From a checkpoint of a small mixture-of-experts model trained on Wikipedia: 3494 steps.
Below are experts of layer 2 (counted from 0) of a mixture-of-experts language model. Rows are named router (the router's row for the expert), down (a neuron's output weights, with its number) and show model dimensions 0-127. Each number is 500 + 50 x the weight over its row's rms, rounded and kept within 0 to 999. Numbers have three digits each.
After each expert's rows: a language model's description of what the expert responds to. This comes from a sample of Wikipedia text that the model never trained on.

# expert 5
router:446552555565567392588448548579541549411464581483461411433427492543513433480491495574466459549559513517513473542455520484446442603568488476423553552426511448608518570419601529537474405462514535430556457514523504509567448575473515575548545493458492484489545532440453538425501550506488511518494495535522466533529434509546428524493487508514524500476563489553565456510479477463405375498464
down2:513481552499561504548545527511438479478509570406532430516409460528452437479471493451549540488545468479539427506479501578600626492521521514494556450521592462419612475530466483470523468479465598535521423480489576455408447443503475460500502508464450492478453580467575428482506491466588383504500534624459473479532483527486390478425447491399462505542511428466491556499481497483523393546515
down3:550407495520507542460502487585476568513504478559520371419519495585577508557552533558500517507534505476596524550471478534479493549545514491435510469629426474518521498577502496519494463550581403501441561589558433529511511601549495514546429572477437498531582501460472480604531564481452555579456521524521497354526526538553471470505491468472442427548513477514467525431575480521570494581542
down4:518455625470446554468496424543465433566468446477497438520531471595434464441522543456505453497487374446496485419494518502488527563549522560563429557363493477477429531489559465458498486491541528541464513601463565498526412487546567574534511457532516551589562464502477431575535471476458469592500526468526471525526464456463552496499510457414589540613548381512484427499478484552500534484460
down5:533524488640423509447497439501445440519523497470477576551459455469560544473358570540483557491528516442532494439421426497563558435480530507557484543502558481532474419491513477523441582475544497504512490520573494439501529369458485454503491529429513537457450427472511405497486557604503574473524518557500447499535488496539489516386472453529435596479511482573487591494431480597556553491415
down6:538496473496541445516591576580435593573507542520514512537441477559507498430513474499498506533554558439451489528451523537415570463445464447391477421487437511502501463579531517491481570450462521432492479526481455515531496404560449493423458504536488550495457475503648517397518573540510578425483456498469490494479634437507582482528551471449471456429480574551485523527395553486439521574438
down7:546448541494489515388635555560579503583576558550526537510564489459470541512457479510471463474481535535473527527439562401471511492597479540581472426570462483498539528447461527488573413493484501494475473497482530542536484413554474491446499540472477497405477541452532418554465404528555630616543551489447559490430483484493541443476489522527524458459538542564560549468469509536639510545551
down8:544504443575552568558562448530453493498460486442509505502542512502550533414460519486567401554588537514441448541565449419451450529454514521515473507538549432484514406473481415509436466478480569486461513557421433538570461522482462485447520483509450490538504521519534533583473590462503386409506527441488397504508419374514529561500518452390485488481475464384542570503552524584515501502408
down9:521503534464458503457503541513493486526555540510467528539581523553590512500472508520482525406460616464557580550524448498475513375464537517418457433520458488540544454538537434465504536518484550472567514523506516505516516522510385499439449600575528471525399488540478487414391504471501499614477472532516513602541500434510441561478608536515464479555570458423533505415512521589547502449637
down10:596415514527451451410567503453535509406470501541525441523514481514476465511584392508459522435443464536482485505450451475494515541552451557519412413426535441586566511593467525492497566550475529478458528403457519491428564598476579444538434536456522515468487441509605378515483500501484459570466469492526508480416548501563552570507480489631568537474482502464473566514474557479480456567527
down11:504542490528595479479533508538482557538541463469503424449563479490530558527546441511565516438435478518480422452461435467590448536517500382469523514562495447570485486504569593425422491581447378371498440420525551528504432471496435524415464552486443460512542497515522456591539476549447414502534526491523524590433472489471444466457442515430468472429483459569486565493428502493485498405431
down12:554493461499511518554472469491405550560518465406504581523543501530485536450483442465515559467497476524500413409458448498484569580479549521604480475538426497479452543502515545555413450539516482509490454518535515592498513371453475557519483525606544547471497560441462462408557505496505471466557554517573453471432517540480499519482503503478571370570527511369600516568448530362468497490537
down13:520493519558430473535476530504580516540515560539547487542549564554499422553486497537538510422486528551444534513466451522538554474425438545542395469456441555469562546404520446482419514435476629489556469479456524482469509434453493436562606593444488461511509502502509534534494444470497493535499472388530523424432433530448484551611509412446474421446567512504505484429514473404410602498516
It responds to: Word-initial letters. First letter or onset piece of a lowercase word after the, a, of or to, such as p in past, l in low, r in running.

# expert 16
router:506508485418456498473445402427493524522443366591534503517483485502580455525566491560481372496553493437497388447412582537520525509469520489511439496496497549494483420635479470393448535486548573461560575537431492551564459542532499483455542464498559546467491502482501518495449520564562460532534525457561546569526451529545485471461516368445411495576506491551475509474511415493449537498549
down2:474480586490564517471445489447580629461550468533444514407527521574496503501463466502540578449508429524494500564451522518507466497459452567504491450483503501553494432501585428604418519524493549472509431475526564519462400417543446547455594576503420435546459526507449447521556460488571504519551447466420482517436457442541576504436455542491489432612442458585509474561399494548515508524550
down3:464540501444527539357451429421440532525565506520414570411566482589466491542543512536555481525431608495555396509454441507512439426539484487465542519599416483534452491540455388504523547466559574454593566534479465598542453487539445470525468512402477470512495448510515497484438479481613512471441481510541553533499526502530599448521470476497531461512505433510458420444487512470455485445462
down4:453537471448463504609488512533453478474469381474568473484606522491417498423460497455487488542549557450513544473469558530468509539611362509514500540446513428533387455482540442447426512439487481533472509527601561478464527542512470479566473516456462496463519488449495461584458425337495455502542491575519447462573436527524577400457477463492502490480486536433556505452550499424517478435532
down5:449482449394422481487602385514516493477462485501503531480473517510476398571442499519511485489498533516507553384506547462511603532535417506484572489478508495552429509454455549426495493388482501553605505535501551483582490496441467567498474500428539580353448513601440505511486479447524414471477499472532521567450430501478534518546437426483557584456403542515446486503577481568494529467476
down6:513461562471475469411531550580530482527544530395574510500543414505483503436653478459514500497550564494492514508475487529457428561555504424392480502539465501536512433522501429533515577619504532466460669551538446512463534471534514520470419471567500436467523459471585441403542563545590573503496519530499567478509436461472502482483520498494523559550512572487471568494526464454563427520424
down7:472525475486501488467586551374471449478449505482404559554416522508526563460486482420581495493502580471517548474450562472563544542447556432513573520579474448473552482621571525475440509612560506527499577589524459600496548512494552449489518387523504437533579467442546464401481413488537530446556465438457543502486500459526486504472480498553521544464520461528522574459520395493561560546476
down8:591517537546482505578460435507531608477432488464584498396491462554487471473502556546488539469500475583458519457499554492429507454387519484490497584530491455486499415455427576468453473471595562520459494452451544511527531469547389549485483551562570523420429441483491525515538518586490520528463483473393516363567542452385477518441486489499418535457473445483504480427511503534521499557599
down9:487529431460495495496480487441589555492557487534515511551492565522489455558568434446517484513460456510577483352493535467581435455608516447492508453462453539503565496544507480459535548500581516598444488468399615507574476520544493572526510442486486422592556520539421521551497452489401521503510498453429513504574483406450450538533593538499466581568527479547533498414469488513598431541468
down10:468521536491524399479492445502452544530475424466430543497498443504535522493548462495447431522435395508594466540446518495554476483520574555455563424525550482535492563542537534594517539479540526507575545465484555504539491535511519532479465469562530542525470498491552500595403524556389454518536420491591469526491522448504464483424505411524373583483462461479460557391488432656472462553560
down11:522530464570521434430529517473512537487416463496469433463497486475637482659682451500554448493534481534472514516546479531500447420524395444536576435395551431526507503472468552433464553426489438470472484468569520479463531589527543524532578570510511475546486463450445549544460453541463514462533450496395530515481583481485474550554516461551451473490502532565510472499417546514484466466530
down12:495501509605549568528477548410454476514449450569542538462484535481495499546508542424440484395475451508447492513468559598494523529626455491460468528518458519479480464571532437514453527517474516471485458587515485558560417479494431542415546444522479521478558533550551423359412573551485516600534559411458485482596524486449472562523498567502433544495541415555485598489426543511446507526483
down13:595468474474577468495543488495473490524445558468635510576507458489465538512542517511524451462533599524440503503514551593448509509584541451442463621516482536463532483550518440474480477494519523482474510432496519532501389580482492454612493539533429498548523474540547476523398501375456504568564452447580418598416450491480446601495474445452574525549562502573499426557497440493487521494499
It responds to: Numbers in tables. Small numbers and numeric cells inside tables and stat lists, such as football appearance totals and measurements like 12 m.

# expert 23
router:541519577571471463512588537538457510600518561434576419583553473552453492506495419550473573540496460459472540390363484526552498568529476473502532585532516487467526476550498445502501447448518508485550477448582541504526482517602538594407550601464476604441516490440484430522553435479459508563511558511609497507592455534471468461516519526476454480454480503491516501494582410447497456439523
down1:512476528460510529449548437437533491456556584535502449468505528573536468442554503518504474524513656399423428485533485564464460560477475457532580484601488511530433494489437526576455500485519516503420536527558558434514476459442564497476428495432446412481579488494461531421530436481548461497465591464518511482517504528493433523484547561480573413481597559505474392531569523624490455421447
down2:469615439524505567545390505527593506509485513513508571391564471554516498571467502511438493506561455577495481514497532505532507462578509524536464486389546486504434470528418504490467471494484571551450490437503454521544469507513392429519498531421516434543544458531512506514473448473560570406562544422414494524441500420430641575488422522521534468446508398519528585558513482535539511433549
down3:572549544470462505460477510373432508554600557517495485401403485605524431443508591510491511581551437512570508543525499484462480548532514592556460509429508523485535469569457390522443480550506477459533603523514530486479475410573433494514599506499469472566454547468491525467468511457559428473492476471483547447546498480575478448564565439499503468552416459591482425512587461508449577465538
down4:511478540512388515594482510546473515485505472559543507489566480468469440515531473448456495523573554502520478549514482498475517470548568483550444496450447482429457401484551481522431414515464566614527505479554603484528468542475457587495519542550439488523597427553400442540473513496445487531651535482562535558485478522509404470552538395417410568484637536517498445550503474506442513501480
down5:492511428546564444435509497418538587580501549455456564490541490459497492476480507563483526496530528498617407503394486456487578497428447511451472485530485514543526468559471516526497560489494492497477442458528549485556556472531514509443537572469527456488497437486452445611393488539495527557498435476460516543561444656574475532496524437583480504508406481541411535493457434627597489550418
down6:571405493509458428567534573428537498539497494449460545586480571497519506484616396384576538432512427462506590419509481553532485500500479568596545530371514536484501499578526470541522505551505611468485580557470515495536485503520516591537501484476551508547387529477532469446541513530514493475545556472560456441511572530451525513538517428552460496529509610487528515478420506499568460508407
down7:441457560588489477467544478424515510530422471559536573536557410603514447523403550522445535495465541534475553489529492469467454577510511562583474504554465488500498436507531440557510588525514514465488496503537571512571516498550453505474623499459445469478523438464560424460529427509487522554450533529481497463475525419611610554396563543532433507468590437446537498441456469529554503566621
down8:498467528508521518393544545495482567510481460466537572487586448519562569438445587630460436464478478547419478492489439509563524608460435434652502482543464464541480484491443523488469475480540543473528510545503465540517472531528516521562461587520505508468452602509525496521555341491503473537454513458465602405446511532569482535486461430543541418478500583576488523427529562451485472465485
down9:485518497480506548443461471501534508483534497492444650484483539551514422456509514581476513451485558493591478586436577483542519484495399509459444451576524483551380455475378473426534543538517576521503521537487492554559483542539534533527452500530619549443540492549486385500491540563470504426594475494528557438556462431502477526497537477474470434500479553368462532564558398564547487497480
down10:517405560512482483512426458423489516395530476490501508519565536477596518476455462545377480507504544491466507566458570506511516499499448420585415534477519572483539561467526458539557499507427485541557573512514505506492502510494556584424429512398634441477398501542504468482566469489516493478534409444517466545461505489477512469415580451571492534492574454511562517443480464526399537417625
down11:570609472527466498448535550502450519502513528542422467481470459475622489521607512597461521509515452416546452502504535511577483429499415495515526557584427398543519578514484562335582545565400499455469534510509539448489447501547504480561512496558542509444543552511449543556544571501498423545491514497499541579441441508520493470436564569556433522439484509498457452476451518612502527504501
down12:536462551425555501576474482471499562522492490484510624515435473432469564566468471450500554511504517518407435448480484514510589478521494533499463342489533402481513513537466459566539472560488466429518548519485450481514448432550468514463525474490543443528483435465534529571500530431456556522614473523516374452480543591507425647507524466442524497434512466523586411568445472551460492432482
It responds to: Section headers, foreign letters. Section heading == markers after blank lines and table separator rows, plus mid-word letters in foreign names with diacritics, e.g. ł, č, ü.

# expert 7
router:515501557543554487577510469542603545435510438490559518469453493502495602525404501517480317513541561426553451463519501524530485499546474538645569479517507546420527485414502400450509424559497468485496604476517419484473507528471471650500547451520526484555464409535511417454508525468483480536476524541465538522484462526474453512528454525546583571497541477543483491514569525584446543540494
down26:489431474451474448517479468511460570473533506508479440547514464537564539410525540575431499461470386503496413479458413473535489514485504466536578492535516511435544514520518545433527470426461512421502580523544520473392489522430429450438431489557579577508482503421528401553538486467558563551610422486491533445439601550557510518379503532484523599554504513477505373499480552473490547485545
down27:538476514443362444464478461511457578431472514481532472454391532562551539503438514456432549594533477448503451579508455550503528438466488450537523515472503567418534535545538505575488502559563415422529441464524464600540506601460465511452591519570484482480555539505516493456501553535520495552526572383552467489490505555360470478500460495485439475552577533571513441550431552460481468421539
down28:527517394471571484479501421453484532539448455453479439523535498424537434431473463496576447492474477440545525502497536496445407548558560484446519419452528554625525457456502534461528528596558448470453542463560568491476581440535378420493487530534520581485464549478521368457425473443459531496525470464449475453466440548493492453627521493428457552495500522457519569481499395413508506477478
down29:543555441478433413503595520561476401467429469476465404476514501565547442542505493506429466474578490489475520421451467598475428499545537588480438497440484410445455446514440417438452421534490528498563529455597532431487477561451441548526533589481548461488565471542492578445510485469437536413562505544575474502408534411426489553476500559512451453486509455527503519511537497497585416494487
down30:540549485550509534401491533488429451438499618494644497584450326495550480465560475549491506504569485455559458511533416488506484511487481542488416488496486551487473440539404481459493532526531545564495515466517560403453476597522511530501585505558537458480434492489505487615576480447521446493484468487602489474397552491519505435439500497539520554527426440479491409494463585532493555489533
down31:487518514431505515420541484529458627559443610467492499416487561442516517474481607556474559502511442435484465518465547543537429556598514459514520492505457515536520485509418553539467415501464523544410538505498506550526515393416534575525460425571529443497533461514473487488545458632435465523488417503586524471480473452534488440505545500500434462511540564525483547414536548627535563501402
down32:454458538525426561440496424487434467522429445516614486550481547466510499466553421528486518526433438483506586443438506455448523632500463558450506515564582465533434443496497593433528489476527463403523425489420493426507514488505555468460488473504444473549568422483428525556574543476453448450562432505501495380534520546495554581542531462408509487430542497421489589465480538513438483568467
down33:457461451535504539485436556434545450496529477495566514477482479457502538528522491433516508480484518479565604496437487472470562506503548545517472542447515538367451556453460484415525454477401478488537584632452498571382417529470469567529612414506506458529502634608475423514489493488463485536462452471503454479541512457461535573533565478466488460544542534445526416555507488472434598417514
down34:555467499481501529536641537522557463424489525549401504581510552466549460462573460603553492506527471596505475460484594519425543529417450545548418501468497494499550430594524467466541411526456535496515427485503465525496531534512555546509647437457456523474470512533528536454505510546519527496520502517668637448435497470553447440490532542526466509556531446514542546490490444484442487437485
down35:552541563485470498535449555523546444615515440564495429570468387485453545446443545480554513465592516434493538532575602526544446428567477550501480390437419499546501482472512463506575530532539458485531499548489504522524561504505603398520483422507584503507533554527466540499534536474585461472505440437496527434525454489522544603499481544600513516462475436423520579455509476550527433437408
down36:555542505511496434410515443546497475530430476502461435504534494535508494496451508596564533590423434453499552393466538522509539489632534441570472534492458519488433480473445481457479438519549591560498553533364515436537511432495462523527496545477525529519512585453491498453489379473589447490564446606410516477516571502513467462496453436449612462458570489526498433472433550422497492458507
down37:447561545557504438478488477483544427491515506513552541371459467489492555560442529404489460428522427400490507523571444538450484598536413539405537511464573458556538508558541472533494621513534506463452502528433552447520463528473398555519481506429491543397446424544581417591466547537511482491437483574532563459514429496500434481541565495473436496516578440482483494558509555531507540483570
It responds to: Prepositions, conjunctions, pronouns. Function words after verbs or nouns, such as by, of, to, and, and object or possessive pronouns like him, his, its.

# expert 10
router:451494541485467498538537496512552575439552505472443483446436442465536475537472489464546526559380549496524428460540561473486420520544511492442462542501590488543497487485458565502544482482446364461514551522542468479442544418445430480454581454550350600558413488524505527455606483562386550452457493534477517544516449506489499556523456494552538480395552450548587537474530409485499452547518
down2:548494545438562476485491545440419522628473478520448447463570563593561491445558584441481483455479577484536572598423524499559534499477452486505547503507448495530433524506564498506508493504462538580472509450465530530450574541479436453517589507437473509524540437514458601550475490423455465527523512434473467411487456448542476456493466496544507517452412503529555446602376550506469578577620
down3:577486544422472462470451423501522479480518537493447487521560463491472465586438469526479598528449552514468578502538377533497480507513445524428457539560525459550478543576586469406539516488489507562551466521475428496428495558585494498557468473472448484580519559561497562560631522470519514473405447412510574477512575481594529508490460520492589473411527528488528516464434513362531454566560
down4:534430456532441562558467511535462486512487429534573464537534473534444522521564543524500452491555464509484514365496598502506503472518558532518448556494510376427388456531546525529354480537562474577545501394534510488524423437493439535481509536458476417420453536480473466458533451574473592559531533576465456454537491497485446520496522466597478585480470567556508445481466465557446450404545
down5:505625463576473465538514486498517502518577578442499493573528401470605573499505513470528553533397528495509474490445548388544516484519441573619455458510502379466536408451441379487507494518597510532498553463491448488408463474462526453518569539396480511539464469562466502483502572472497484512443455554542562525555494443448559517403599562514449519529466465499440488449495452520483507493512
down6:481435513514471631527535506539419496561490480495496425564542496428479492442532390489560521544520518449584540462443450541485484555459484466554505490512465565481561536472498471475369415540487461574502584527490519511522389490436415551562479542509506506539489485475541482482549508581560551532438546474474569513491603477408566508497536500497477477522572564403414468565410409487420491461405
down7:489536474493550441495488526543555508457463539522542515458524396394452504495505534529538466517476439514604540379480543603523441555509487448488443438543407420460561512571496461565459531443404485562478409511475422518504489453455466482533484528468469451366366490453537376388485418507478565556469547495454507483509510440519471452496511491472501476357488506505525493536520484488561471504492
down8:515405596528519431589556454559430586545386476505451441476487487606496540470488466517483484544491468389532436448496467524439495536512452536570513568510490525520526452424513479554552433431422495539434551532475475467573444496472514483560535545487486498488579606486593501528452394378586513489467440524471530413515540490509470548471489387465511430560572490422498510505462495465484445497524
down9:566571465442577500604428514466446537454469485530437465492529482406498449486510575573535527530475472441604498533448578445478426495460500425496466466434504546576411598489513464489503472482547528534524540494484477539518488528574476478545449561540439569502541498521501511469470492381580482489505457430556528537352543516515510546404454464443550553381518517527605484520466409525471496440436
down10:533533596543456453476497433520544457519538504517506493584602515451492570494431521460473549505486471544476537442440524401529433491516518521538543487503524460444583566602469450484492539425515588539582531493456446551485526514532513543548476593480651473471517449490411479471476385413544473582573470456430520545411470478496482514583547381524545567520525485583496515486481473483563511455576
down11:538560513434503527587498513522480543424509570496505559477489447463529498506512571521498461517552474563561458460546470549491513466597590506502473491443467406521433491521449529450479462432389481479629515472533608433419578482573475484493476537530541486631459498474496501450482590607455472470538492528499525602431502503526522561453441530512392549470603511544545447526446581467551469513417
down12:494449522469504462486529518455412432486522442427509597474470580494519485505568455501386534462406438470482548449509488540441527449578549515491472511469518459448533492480428546525499519583513490540473559531467557555636462467539520414482561417492473545462451463590382468460474492443524453506524533595447466482537657561426513525574465543507582558514495434510573469531513422491513436451487
down13:565565566451465506570503455464475500535363556501486456499494553467543427527488505500515495527479447512493516431477510553455546496493541525540513639453589484446560521475513542412486447463408592535526496555558558475482588418514481532570538544486552564508363503565469588493574601462455419583503512530501506549470457475537403468528501530569453484501406512440453604480520483481453540522520
It responds to: Auxiliaries and copulas. Verbs like is, was, were, has, would, and also or not, usually right after a subject, as in This is, There is.

# expert 24
router:533528510463502506534494482496485423420466496533508520469460542507509478480485479461472331585444489589506476443376457499485512548580507511469538535456548472457547447462550425511528394414582512466519584414547468513452469505465516642468503458436539485650490433472496453546489504464448522527504530563450508528518567498544449440518524476542452481370562479520535460485543447448409439485466
down4:482502521473492466480585492485578430467540512520588469604534514542539463538519625525511497476498578467554414390467543537477530491642515590439491482530550471532519508452516478509418567455467508569578553502448520538483457534466458492547471558546592517597567540562464485585519477508472457568455546456555509511588549470523467435545567500527534495496620492568521419579560458516461416491508
down5:487464467502503435476533547556370451627458517468472490558531445489487476573519475506455505533532513446481452476446451471429472457430615593349476528430458525585503455612508559479534541509502519512558486480549465469494558404496423433477546468477489538446551449506481450594438599426576492484495534502485457547544528477592421498542584432585514555528485512490549555503491548498515469496491
down6:534459558517517475441538564594461536546502440483626451519492435494428429468489450405486515538496518474636496475530494514564467508458508515454451457476517529428515605509527459459427440508458465485501497460559408533500584507473530508421440519545463471591527463503551463462508461431505547427581515553502538581482528526447558456477450473412532533545577541516478526557443382384485493586584
down7:566499513564493473418488525455594432543463533496399528461537447544511427568457510413449522501428475481479493535514517479569435451568554453538430545529427434472501490504474459468560510587602479449550465526522565516525544529525506535452574481503484517460427438549533509425503421400539541595502505463448505511450495489580400492528456523549590566441482460516475369541442574475472590478421
down8:532460494469505496501576460582509527509459543542472543522430450505501517549541481605483436448526438551486530431540495535527520639533487447515592545553547511541433474449454501449421442461497583487562525522412527501498527504477443568474520629531473460473590572404560440454553428468500524371428446420440460522532535491499513504482585553481572441465497532482504538506489451608427530533564
down9:480521486461398539506495539514531462364504567538550539471471493434458526523411498456528517566516467478584543492464472483465448457512398445506527448510470563559600485446454404491530589564538448590523526602462611494498532507515507557505506624522542465505410481538558386489491461438442489449494473500531574475524448459468487495539458529543494575514510400538466435533508563596571533445475
down10:571528597544527455493452405474489483416499535452486411517549478512608458471423574463504462544483445412542463390442454539512453397566507440543497523472534523515558539538599489523581474433475525400455551466566562513498499508510530491489435502435553496501514408491492471464381418537596545460565461468471486488517514485598514436399508496474520444517631475528514528502515488556455512529512
down11:531473523468475580563523579460530413510560520455538496560520524518479578547595523529543525475420486543531518503503486562538591550550461521433532504465502468565597450487500618457468553593433436502520482520543596490481548479529542491443531563487596432485493424539535485405472373489469476521582530441463591530457451429513460555427466510561467474537462513555526452539414636493471494479511
down12:435431494545511513610467490510447562413507523494491544496525566499546489480490545493389524522504390489438459585487511566522579618546492493457532426624426576428596515454489484509407456496478505498453421410515418512524536520462459509532506554538500430495453500527507403498543468567520468502496449410470444508522604527485452563569554453507530439452472487419545572501523553464496533553427
down13:479534537526479572495537439498466536458456532470511555496424441430424416424351520515419496500546546556432578377473556503517493477527474442500571485497511474538481481464531478474539443496458509495546521463502556513511473467470447573531526568432483447500527441553515495528389442508628543466595386480405550422539422538434449464589533500499451464497514507526457457497478565413448545487436
down14:467418520538477499544461610519539480443401474611544517521496543544413444574460551589577507481452475498493519498461412499441530471496475472495393568428414483468483449482468397548438487482466560453516473479505491495414497411494463512584545476567528495482555516566493489370511504524511517426462542442481557447530475558553514422502426484511469517536529547594466561563451508413474617512465
down15:513512509504494624452515476494297391458490453473577485428456529501458556616513484431528494487460516396478509584475501422544409408503513533440470504507464428462486541510516393491605517551531507483570537530512572503502455418511477512519501535533438508506474564434459501505534436466559530471440466492477581489465477537529443448603556607479475478494493505538571539526509485496552469451463
It responds to: Mid-word lowercase fragments. Short lowercase pieces inside longer words, often foreign names or places: Papendre-ch-t, Dordre-ch-t, popul-ar, Brit-t, Indig-en-ous.

# expert 28
router:516518497496526525429416408466528512511484445449526539453593448484500483492498589508490466474457481472567417447450540490548453462533540467456511468519513453549501492577527545446481590513484536385516528443467389532574547485545503395388527430578484560576449566531533471580456476549536448366527525565534494458506447544496545416505550427450515531449514493508498392488584526434490424569470
down1:461450547544534535536597483480547580562509518582484509526588518483464481490652405528447447587534665504440501481466487560614449459527512482446503492457476505460488520499511509543407541511449501452518514510565385420477491478527474501542499464588539483466510478493553401492468475538531518548532559529523538586533539596530498444549476599471470492499583498521523454515444615530447478533551
down2:483422481579535557436445535374462517475522517466501574458536396527473451517489545511539491435511430462528519626441525593544482542549490414476451478434440590518517442534566452548481467507487473526522482535525567492492473481538518495522443395462441426518521540497477431604491524457543553448463479454422461577434575397582490450467463510522519478463559428507505530475598522593404491469498
down3:485495512493516520476651432453427528443532486441499463477436515483509444500532450500590475539501622474621553528514484434471519502425518495451526490513522441516452441548365506436518438469542472557486528548461499509461437523537540493592479403407460447527440541560479497482547554512458495612549489493513561512457504453459563438496450563444564451515551464564566384466445479498385519512506
down4:435519541426493448529481504470542539518487527541511510562537445498486532454493475493459512479493558364499495434464471575433528528567471414515438540489599475491428388529468415431406510466521454504489550513486559474576529464402414525494572513439483437493491487578534422638469570448440492605498575486454442564525524486492504477588548393487483454529568504517399508535482434557508493485494
down5:461536452569517429399488504463524525455420497449570471552535520441626494526455481485581487543433610502567506451517505469533481500525497520496445572469506495516457423597560557519478459437511497470477515404355431510565433483521455567521434498511503465375502392454493515494455449493538495476580516474518407617538479442510526501492544545558557502550471469492457484517518544516566574558411
down6:558421487497644540586588581542558493470481592415524549457433441458512464450498473480473536563594440541522490504467512473424535569487533497555519533504503426596501438554420450478484447496493523450549542546532488407404475558510463468496523501425485441527512467487566470446561493527552596419491517468518474506494527519405453476523510493483515492552566564514466379481431481529494510516352
down7:541476485553461487425448537405478468556467513546515582515544423433506476512518591463444454478449452460497530535467578505505666488543521466540463534531409463538494485599442540573464565496562521520486413608540579533497394571511453518437514471480433502507564477485544526577524489605515468527512534595507557445518542479490505443495586512448487547432501473493506530481495466649530547480442
down8:531493559542506393490442472442533595506480476535518561494481459499504554478446459562500551459525561481527496463468547516441562497491589482478424527484465473460504526539439485535595439441488442569473517541467444549639433474569524570521496491530559525563525479578523481591487457310515349474485492523445435507624427448543470527430532480511506551513421456508472520549495474521518480544506
down9:452634424513471534477510480475535477437465470530454446564614386540477500587566515518557458523458469387576495515413484515421480488417469533371542528586494429567496500478450503527487537539506491631480555512476499510487528599496421467528448549532455480520492492491438445476443435524399536546497504480469520512441512501440454513456490530468510602402519439456469528559559459502470515565540
down10:503435436520467426512554477496490488457532575532490541540527452486561560492478582479543462529558460562537523604472446532551433457475535450461508566520429324558490540529551502517428618568483548441537490506540526588508526601536549524453499509448540562503499495508558463550542424497556474451464393505400531467449541547529581492420549553595513502551526521488511490441498499423453523447592
down11:609540534529540499457497477512490473479536511470457478400548538602545518482592493522462524493476508557471578517495434520589556553550393507437563464503487503542474493521549506473495577596390421496513521511519650442470474451495565504482494603418450472511600501489568506522452498487548439591496531417498495470493473408515501492489450534536456480507417496489519506451397571466497425372531
down12:548543453586520451488546520376563494423551526436411467495509539387444442546505513560486554472548482480425429416580602528478585458598448566517475511547486555456502464547426554476558487476407461553464513505523544532524501519494551527443552465543570452499467495522504466506479476526447493540466527563542462448462382503478548549478564521468543568574532601497525438522502562590451588444514
It responds to: Foreign name endings. Final vowel-ending pieces of Latin, Romance or Slavic names and words, such as -ia, -ata, -is, -ić, as in Academia, Ortalis.

# expert 22
router:427552455596523417475424495489585535465498562487556454473539527545558476473584552468513530459547557505578575590545595543586563423441480514486445479433449585428404511457519493556434584496476528406525433596453569569459531564541453485516514580526525496490495558476520509490409476536584572507540443423508562515573508441541576458519539499473528494525509449547489554482460525494553539536478
down2:561553525433606574473470525533436506460471525466522541565496441539500549553462510541587495417490381551501569626510472522543448531565528439491492458518488451454398442552485555551465538534482536516506482444521452509524431606446504413514451517413424491492543523468577423595490459515516546535533414466527475531435460418554442437519453511490499467521496437591455585483430553470453501564545
down3:523439555458513486476489537531428553506636493511478488495528500560512497464544499582463553526557471428573497538457424470507410500487476559515514481453507484491464370513530470546562503444469552524428375540470534538551504463531474453529545544515486421574552526504464479491586540509523603538506489488480463457487532484406490476559571433406541518540477476544567422593573527415384441531626
down4:547522492560462542545534520503522531558495472576402567447541532493431443546487437405477561449414559502466463497533540553484484600572498470429406456435549511563531460479524420508423581415482510598467461460496518539506487412387450494515506478466512555527500451598436488449537509423479521368497521563446475490525464453434474496538470509619550525444546453554433508492516445455455538550473
down5:483517536484499591516587490526387486545452509534518522547438544441533446491458432499475537415578577466604458521522462485537488468571546486415561478595478507450493608500644551487472552430403428457377478538551453513536500493413422404468414465517449510508498436519586495544526467481538439453520486560470462485510444496521420470487515462538499537544477493514471583511509493464475569560450
down6:581489549570470554549447538531368552544551530497485581559601517521430491533548423491505476446473509613612541391445492427508497612540533523509525498465504460528506506521499479485476417447516575584451451412412516550456533500485452512406497459491474414519423462481536491544570452404516555491527534493508421513537501499576474414554461552476515478550530453450469537492477479523485517538386
down7:630517539497536520459452518413537504546496461498431517504510447532492504571438499528448518500497509510548549519412502542519541452498647505533548472579417456427458527559478472543524516534556490496480437550474606551606538453478458503478546469535576430534548480503505364566615542574505514470568548509538582498555496423442488415536449496543523558468544487517498521450386483580526587509501
down8:515448529506523479560473446491601482478479530518480616421527488487536547549550497525420470524488502547576449377503559503496514606454550511567513490428560525486486554555525500490406493453460560515528487524523457512515423524457510510402425625467521420497489559418503436576558498445644467420368505482409522574529442469507520503475461453505482495495497535431430509461558555461476440484492
down9:569500529453548474544481392454556546469505538559455476455576564515491459506531462455444516487539431422620513473484457503532515471481514399535529564498456486482484556446514465479396595597463459509494505596465533516576361453500467490566531502555565434559517511548491496416458485475470403522454451595525526493514583457505537544527610499509431509483527485411439546499552463508625514458527
down10:524472495517519406601542485486496571482590514572499514575515342469585523457514565421432504449580442481492498505432447512464555499466555447514458548513500571495516581604429535586494420529518465510538468564500447582495571560527527544492461521569461567471589542482518496523454528491559578408472462358440517512519525538528457476467436436541500490496495459579503550562468478563458472496501
down11:534483479517527545450515437449404600461583531488497526461474564512541527469542542607418424553494515541473485380550583406540520551540446490526481551497545500521579469582466520475507484456421473496520486567433502458544474461508617521576458490436496488534639478498388467435518489507598547561467421463460582487533527425477482485512522466450479521541506430543468411552460595477515475526492
down12:535530481429453467585546517411450529480554454426491520532520542502474444568427523465464541545372460483473526468523472536547471473530538523457505396537513485471471405504577530532474461517475483543530443500489485529581607377481419583555560442609560449499486499486534496406404514498495545592396525491487483513492494520543414565540482549548506517470436451597454619490434525544515501526510
down13:544495511503478573459437504496492406504430521412521561543508548470395515539486543501558428548520475584443487562498552575519489427475498465538426428452465465503446534515421431570416575564559505482591467521448366584453520442390474464529541548494494474556543518558492445541518497471547567512550510431595502562523530517470525616550474511508470532540472454509550510450435573429425560485510
It responds to: Years and months. Year prefixes like 201, 199, 200 and month names after In or a day number in dates, as in In August 2017.